config.yaml
n_layer: 14
d_model: 192
n_experts: 24
experts_per_token: 6
d_expert: 32
d_shared_expert: 64
activation: "swiglu"
moe_layers: [1, 2, 3, 4, 5, 6, 7, 8, 9, 10, 11, 12, 13]
router_score: "sigmoid"
normalize_top_k: true
routed_scale: 2.45
balance_loss: 0.000106
balance_bias: true
router_bias: true
n_groups: 8
groups_per_token: 4
init_std_router: 0.0264
lr_router: 0.000351
n_head: 2
n_kv_head: 1
head_dim: 96
vocab_size: 16384
norm: "rmsnorm"
norm_place: "pre"
norm_eps: 1e-05
positions: "rope"
rope_base: 10000.0
rope_fraction: 1.0
qk_norm: false
attn_scale: 0.102
tie_embeddings: false
parallel_block: false
init: "normal"
init_std_qkv: 0.0597
init_std_o: 0.0
init_std_up: 0.0597
init_std_down: 0.0
optimizer: "muon_variant"
lr: 0.00817
lr_mult_qkv: 0.7
beta1: 0.9
lr_head: 0.00519
grad_clip: 0.5
warmup_steps: 200
schedule: "wsd"
decay_fraction: 1.0
decay_shape: "sqrt"
final_lr_fraction: 0.0
batch_tokens: 65536
seq_len: 512
doc_mask: true
train_tokens: 397100000
steps: 6060
dataset: "wikipedia_en"
Below are experts of layer 4 (counted from 0) of a mixture-of-experts language model. Rows are named router (the router's row for the expert), gate (a neuron's input weights, with its number), up (a neuron's input weights, with its number), down (a neuron's output weights, with its number) and show model dimensions 0-47. Each number is 500 + 25 x the weight over its row's rms, rounded and kept within 0 to 999. Numbers have three digits each.
After each expert's rows: a language model's description of what the expert responds to; "raises" lists some tokens whose logits its average output raises strongly, later layers aside. This comes from a sample of Wikipedia text that the model never trained on.

# expert 6
router:487493488478479490523471511451503470553500497502455495545482533487481474507478515495526524524557515502464513513494459533528528536479429533471509
gate0:472482495533506457476448498460493541426561521467514477494514480481477511503472557494552509454440507459533560522502466528500492551530518601461503
up0:491573516519464491470536453515506446529512497464518467469509513532464506484480509516465520514493465461510545480508498520500499516498530513497490
down0:476533481505540429474512495498481517520488480523512539470473512518462516455523494467522520503496508514518493514503470488532501482484468474546543
gate1:517502486489516462540483489506473538531532508501430493515522526476523520528513466486566500504514450507490515498513493519495477494486453537495479
up1:539532476474514550495516500506489521536523510466512526504540421471532537447495549512522518481507505525470508498500484508460491511531453501517507
down1:516523520512504489528478508489448433477510532505506469508515518496509480551513486526427496486516518497562505479481529517472489473536494498488519
gate2:530493501526451516482453503498455518478499505488466484516525490544442544544470508523535487468545506473464451492499458495483484499488502509465488
up2:506495516506498529514511466502493477501477507524477486499481511448476515490492500503493512496528503482471509476507483504477473525477498495521499
down2:498481505497501544501541468514500471470483464487490474505478466499447477493496475525536507503524494490467464511499467514554473501510524569506457
gate3:496486544483519511505505495499493534537504510477446511475507466477504464462516435528515522491523516476500496547504514514464514501494477507470507
up3:488522519511499495479456494487520505542454467506559517482556526507519510492519475554447494506468486451470510517492466483508513494543493470489533
down3:489484472500459521481555503476505481505451467511492520481467499518476488479462470540463517516479449524495544519484494535499505506495460546490490
gate4:478560511512498459492499492482501540507504488474526502479518464526453488525514516541493551472444506492489479530523449498533529541482510553504497
up4:456522530482525455519483533522489511487450497519510498534466482447499470478512457525513504482506500493491503525461482544498506492549462518562495
down4:552506517535484501488479521510486486507477502503517482468468494541495449490451495531496502530519481496485463493483525540485484461507498506533541
gate5:459509506460490457504461517472502557465527491472491468500496524485485516508483538533459511440489491493492467509493504513574519512497491519467537
up5:515448492507512518450471495484487586507483508527453506500481482515477551522487491544508503522505548490490534483527469498512453523477463490528504
down5:512522488491507514494490482490501489462515484489508502493490491499496497458526539530535486472529497492480484484498492484472507436495485530520471
gate6:502516476501530472526499495484494507553501498516489517496482510487479492458476484526474483526527490524465520515482475491526484498545491492469512
up6:551509489511467501516501516485540467526490481457463537521474498533531471503519504490486512500437514479514547503504514501505485458473518514512519
down6:488481497446434514530540558506505545497543484463463501520520498546511459478485466457525522504564509521475544478496452492516506510468527517507504
Past participles and -ed/-ing endings, years and common nouns like States, career, film, such as sponsored, held, mentioned, 2007.
raises: ",", " |", ";", " (", " by", " and"

# expert 0
router:467500468465485449501502498510506490552460515531532514478521490533467505505514531451476499516547557486520500493487483490505503502491487497486469
gate0:468529485540526458454450504494497479517445514503454494484432473497496486544478483480517491509480475506505470451492530514491455455502501465459468
up0:484520516483508513501493501487537540502478495474508486539464486487466480492495485514489542528524485503481494509533523456496522555500505489516544
down0:506480521521520455450466491504472491495522503498481537515503505472537540522499514510485486491465485487531501501500504485495496507509470479536544
gate1:572503506473517481503512520494514503508515468520508521500512468475505511536491496459512492501507518518495520508502500464499480494518474503475540
up1:476498501491545516536497525510475483486514530510579488514458476460528468479507503459486549503453476473454514487547475489533501474477490463515496
down1:493530483555486512513504498519493496471525495466465488484489496483510490465510510485505481518494504456505522486544432544466476537522536524478512
gate2:493455486517507468449486480498480509537476557491539520498517516468516505539469507514475477464515520523501485482527498514474518482503527539487508
up2:474510483507520511497465485465503488533536461504535529486523492521512491534489549479441506499465489516514465530454487523513528550516524493511457
down2:502500492496538526488476471503532516484518506500500510484531502500497484485509521517508461493514511487474527523559486488472576545486510483438515
gate3:479466483516474517507471522489478516492495452556465471497528476510479466494497545496481510503506508474535515494522444501517477465489524527478534
up3:468472477514513528499489438463514552530542476499488529525510504486489504464462483507500486504524508473507469502468522456530517460485522496513535
down3:528495496505512519516542502515448494528520519473490471517492485503558523510485483513502489468544461490492481462496510493478488496511529513476491
gate4:508534478490506491468555473538554497541512494473467527531453531505459476514497512482493529515528540462479502505513508531515470535454491500523465
up4:527464509522501459505483485466474470515463531493504494523494485516510522458526451465468518504516524513519512490525488552473516481551503516521493
down4:498452480515533514489477490460526494491538507495505497447530512532494521492478474492482468489503469536501520497470527474499519498513516479426489
gate5:486464476459460486488450508480474513474501488471479529474506553536494522504522519488499554490480472439552511472579544494473509499488513470499507
up5:480493561479515482474484445545522474548511509511526511476492518504528477537527474532492503542513498478501486470501530528512572487462482506491478
down5:526499484447479552479532477505475571461491507480498529514494509514497472475504449507513524515492482509489524466543486506500503472468496507476532
gate6:534521471507490513489539516512488476517511520484507551509515504512524482539513553547557506497485519493463452505460475536547521520462474452551475
up6:478493494486489539514520543480487436505518552463482547504503480539498475501508523510465534504502513508489524493523497534500551480511540498536547
down6:493521511529511470558471535495457501511486530453480478511507517500514475479521498510476532538485448523493554448515495478474496498533515520495461
Capital letters and first pieces of proper names, mostly given names and surnames in lists and credits, such as Andy, Jorge, Dr, D.
raises: "oul", " Phylum", "win"

# expert 10
router:482487516479455523509490494487524542556481488507515494535480510537486486501501517485449496524524475496515501479529523530528507492491522480493532
gate0:542448497479491527512457537458520533504478514514515477456486536505524491531457489492523535516517469529518503495507489536509512488566518484509514
up0:469555486486490510511463493488447438501493494509495495504529522518521525490460546526516514514538478473516498504470497477484532505515556495507553
down0:529524508429519520465515518480542480488484504519469504505498516531515509496482514509512473475517504465507506525511505497455542475458521532478554
gate1:488508472479456511463482506499480516524489517490495501505481460509519496535481475499518496433491481479467502486525475519498518481510457475488516
up1:527495512545509480517487506520502449475470480525537503520520440477493502500496511524516509468476500502488532544513529475501465473472482504478513
down1:474569502523498470517485494490513499494477504519464600530512480499504505527516537486450481533518484534506519456499553508487462504506462512511492
gate2:503512498492492471506497471477526504521500539478491460510499518520474454501495498512544521510521552507497493502527470450520484517504488501527518
up2:518509499503467540469519475520531474507492454466516470485509556513513511504539472499495496460440520490504479504536478477470528521477492513510494
down2:473521512525543471459504511508522458485455546486560535475502490467479495470530522489503501496489495520498458517476536505490506524506500506550475
gate3:521476521454430460487503537522533531496544527486499483506522496515493463469490552483507478574423517456441494505505498496520488465472490532483433
up3:513512504491497486479464514515472542535467506548526524512506520452473502496483512474475469500504461503466501475459510523546497505518482536538473
down3:454481528525530460509489473516487487459554524486494458498501526461453530487507489465495493523511517465495482471463538490551488522484479447521485
gate4:520487504504491485489528485512500556482512478471508512525491495534516465510450507493502540511463482509468468480477497476524474497460541487452474
up4:481464514531486543475531483494520489503506470503489508481500514451461509515492485489504484492514477496492471516473525496513485491464549486495472
down4:523511481481493554517480492497502486488508496457518467508471558517483479519474465506485515507512484498516533487531474540515493498515455482453452
gate5:494514519522492531511486468494553500537464492520507448493517479500526489520488523528523499480541507469514556480504521499471477492501486472463519
up5:523512531480482492491520473519515520579496493484490472515469489489486502492541502496513507452498545517505498492510544500489484531535514546497494
down5:524486561514521472517499507469470526528525502504504498500492499493460521474487491519535499512492522513451496475538453515466471499523477490549505
gate6:498496446506498512467533515508504508510494519501449499452522505512474489475515457496516516547561518491534518491547460530472512493517489495487463
up6:454498514483448526468525548554463485527481502494444506460503460482461499487473554491501484505500473495473483493479531477515492496505497481478504
down6:492542504480515484519528564512497488492502503531519497508506486486484512489449490522505502488454521492476534501502476496508477481540523539546482
Short lowercase pieces in the middle of names and rare words, such as in, ar, ic, our, as, et.
raises: "ious", "istic", "ence", "itude", "ically", "ency"

# expert 14
router:498468530451510480516494523503519528483482473534506527511491468524476428514476481510489533496544493456488516498503488487497524553503513507512503
gate0:506519505461508475511471483516509468502491519526490476473534508501506475487500459541509455510492530495580473442549518505511520507500497526465534
up0:500525519489518475493537505492464519480477467498501484515474502524528528477508507454532527491489501535473481491518490468529506519520505532533541
down0:515502513484514500520507512496537488519513476506530472482521516534489491516484532525520548492497463529501478463506489508532544476498487490453546
gate1:493530477499504504513516477450544459484505472478481517492503470491494503530474568496480477496523481488483550484531520517497496562537520497513477
up1:471494500497487497485520464474517511548528499540480543533506521532489538522487501532504453509501524540493516472457515545515487496524535488498504
down1:498458490515495508459497465477538517478569484462511541534518540485479476519524485524530519517497488505464464506547489504528521541505536503511497
gate2:543553514468479509522489531508486491513479482554495528512529445480524463525542492535539528458512516473480481494465504501489539514502480488494499
up2:501466499528510501520506500506509481494529515512525476459502469479508480459497504512500502488478500535541471515492526488481533525447543482494487
down2:489477474512504503533483512469534477512449530522480477527530546506496500500493503511507476420485480561429505483531500485510510525500513491545509
gate3:491460543469506503503526518489512486460506468519512511480501462539438557493516512550467498483483506535527468517519491480516515565494508464471487
up3:498550488514484502508524464480481507455494477533518488498515494525512504498514511528479528530490468442529522502485524527510534501492514456513483
down3:502487491527538504469483505501539492472447470507466523489511521523536513508489494520546522478527502543531473479463472487480511501493489482466519
gate4:475529466530487497508498492481518519520520509488516477531520522497452506511496531541484522489493452476532506514484524506482507522517502535508489
up4:496536505498499505530512523467525554478511478548470563513468483517469478441530494499496514483508487486509441518525563487528496453457479480501459
down4:531527492479471494524465479487488493499498464505483455521505466505550507493486490445529489479494493512522516495470481489510465508532495525498510
gate5:503486499484504482526508502521540445474470457523537513493511480490476461491516537463492531472481502488504524494489450538529437509513485522462509
up5:491486504473562489513494519529507504508457455462494538514504503490489481536511442475474504525514507542496506484490519524534497491508528493542474
down5:483466510498505518506464495497493484504528527532496503555499549502515526502519490518506481523471486498554509514504436481502481481502530466513467
gate6:497501487487516522488518507521499508502475508505529477502486528453506492527480464563521481534527516481526468536533458490507486459514521455521477
up6:475533521501470489498539453495529494483532539473517512524494465499497513509496468526484490536501492532537513457506522527475511519498494487513492
down6:546488474465464495493543496487488467479508486462520485546553533515436516474517512515473527492545540513495484484500459477512478516512504457519518
Opening pieces of longer words or names, often lowercase consonant clusters, such as impl, per, fl, gen, pot, S.
raises: "ili", "ility", "ic"

# expert 15
router:496505505483507534514474548512525486489487476471469432515505548537501484470494499492518519488533480498509514526515479501535515509522509514494483
gate6:493453502509501548539459507547497494510523524463479501516513519505516511507486492502502483526504465483495492501532506500504471530542502506476479
up6:470503509463518480519491504516513505514526500498509518480520461516500475494488523535494494526529468508513513495475513514553437493518519547522506
down6:463545495461495499501471526550496484517477431536537540505510493526516516512454510443474475531483509487475475502481518526490482500523467483537504
gate7:492514494484495496519485523462494556492504502488489491512478464504534474457508469506502497463498504480514455522492480507522501473528540494484526
up7:520468468474495498524487539499526490494515487532499508495516486525496487492481540490492539467525484506531550491452528538491479513516469518503453
down7:518466493483464523476529516490451493515505466492500487515513519460568543515536493522505502493497483534452475492518541517474492453509478517487489
gate8:506505504479524491468515522509561461474493495480466487486484505501533519464464532471573484483523455480468525503484517501533529504531536508468453
up8:537482471522527470450471506522504503470513492510492495516533540483471549488499461493465465519509515475531494510518507523484556500476477518490468
down8:465481534440495513506537495505510474504467495474469504503481490513517485508502482468524491482435507470492521527478473475529479531479552489466525
gate9:479503489502510488456527548486526489453548490488497495522507514509455504490492499488524528510518463494552499490492515485517528525534465497484480
up9:462448538528497543519494481466514486528505484455491505491490486475494488498481526448465476511492496476490448474502445465506512461476532478461499
down9:486490496463499496469536521468497471507532485484515487499535515497481520523481513467482500516505479474504496531519513524506553456479468465472478
gate10:493495506457479521551496471500501455474512492525490494468495534487531463485490435467549515484519505473480523501534521515504512532486501462508511
up10:514463450560506532545499494488561504508489515457495537505516482482498472466560512484445479544483492503521529499493461464466505524480488488548557
down10:520526513555500505514515524530479495487519470467470494578469508449483559531566525438510537491515509516512503491535512499471473531457494512523509
gate11:505521517495526557523495482471475496451510529496539486486506528530504498520503469469453468519512539470486555466492494489461506513498506489493473
up11:473529512481539428460488514515499454483441500554482510511495497468538528472531532527526456502520512516479523499470483489541480521523497486464505
down11:496521521515478487495504472495481514483493458512524538542507538481505495478542510460475466444547531541501542478521452471504487491475483512456508
gate12:525534460498547490491513490526523523468519470476500502485473526479484474502517505511476516516503520482484495516521508530487475473516545474487474
up12:499471492513515533516486463485461497540483506502595551479500474464497499495525482536474499516511485458484535501538516496492496519472461520487526
down12:473475486491520460471443500500518466541501525504501505538503511529521482473516470423517469514429519549494488500544499480481535501498481488463550
Commas, periods, hyphens in compounds like once-prestigious, en dashes, and conjunctions or prepositions such as when, while, before, from.
raises: " Its", " whom", " its"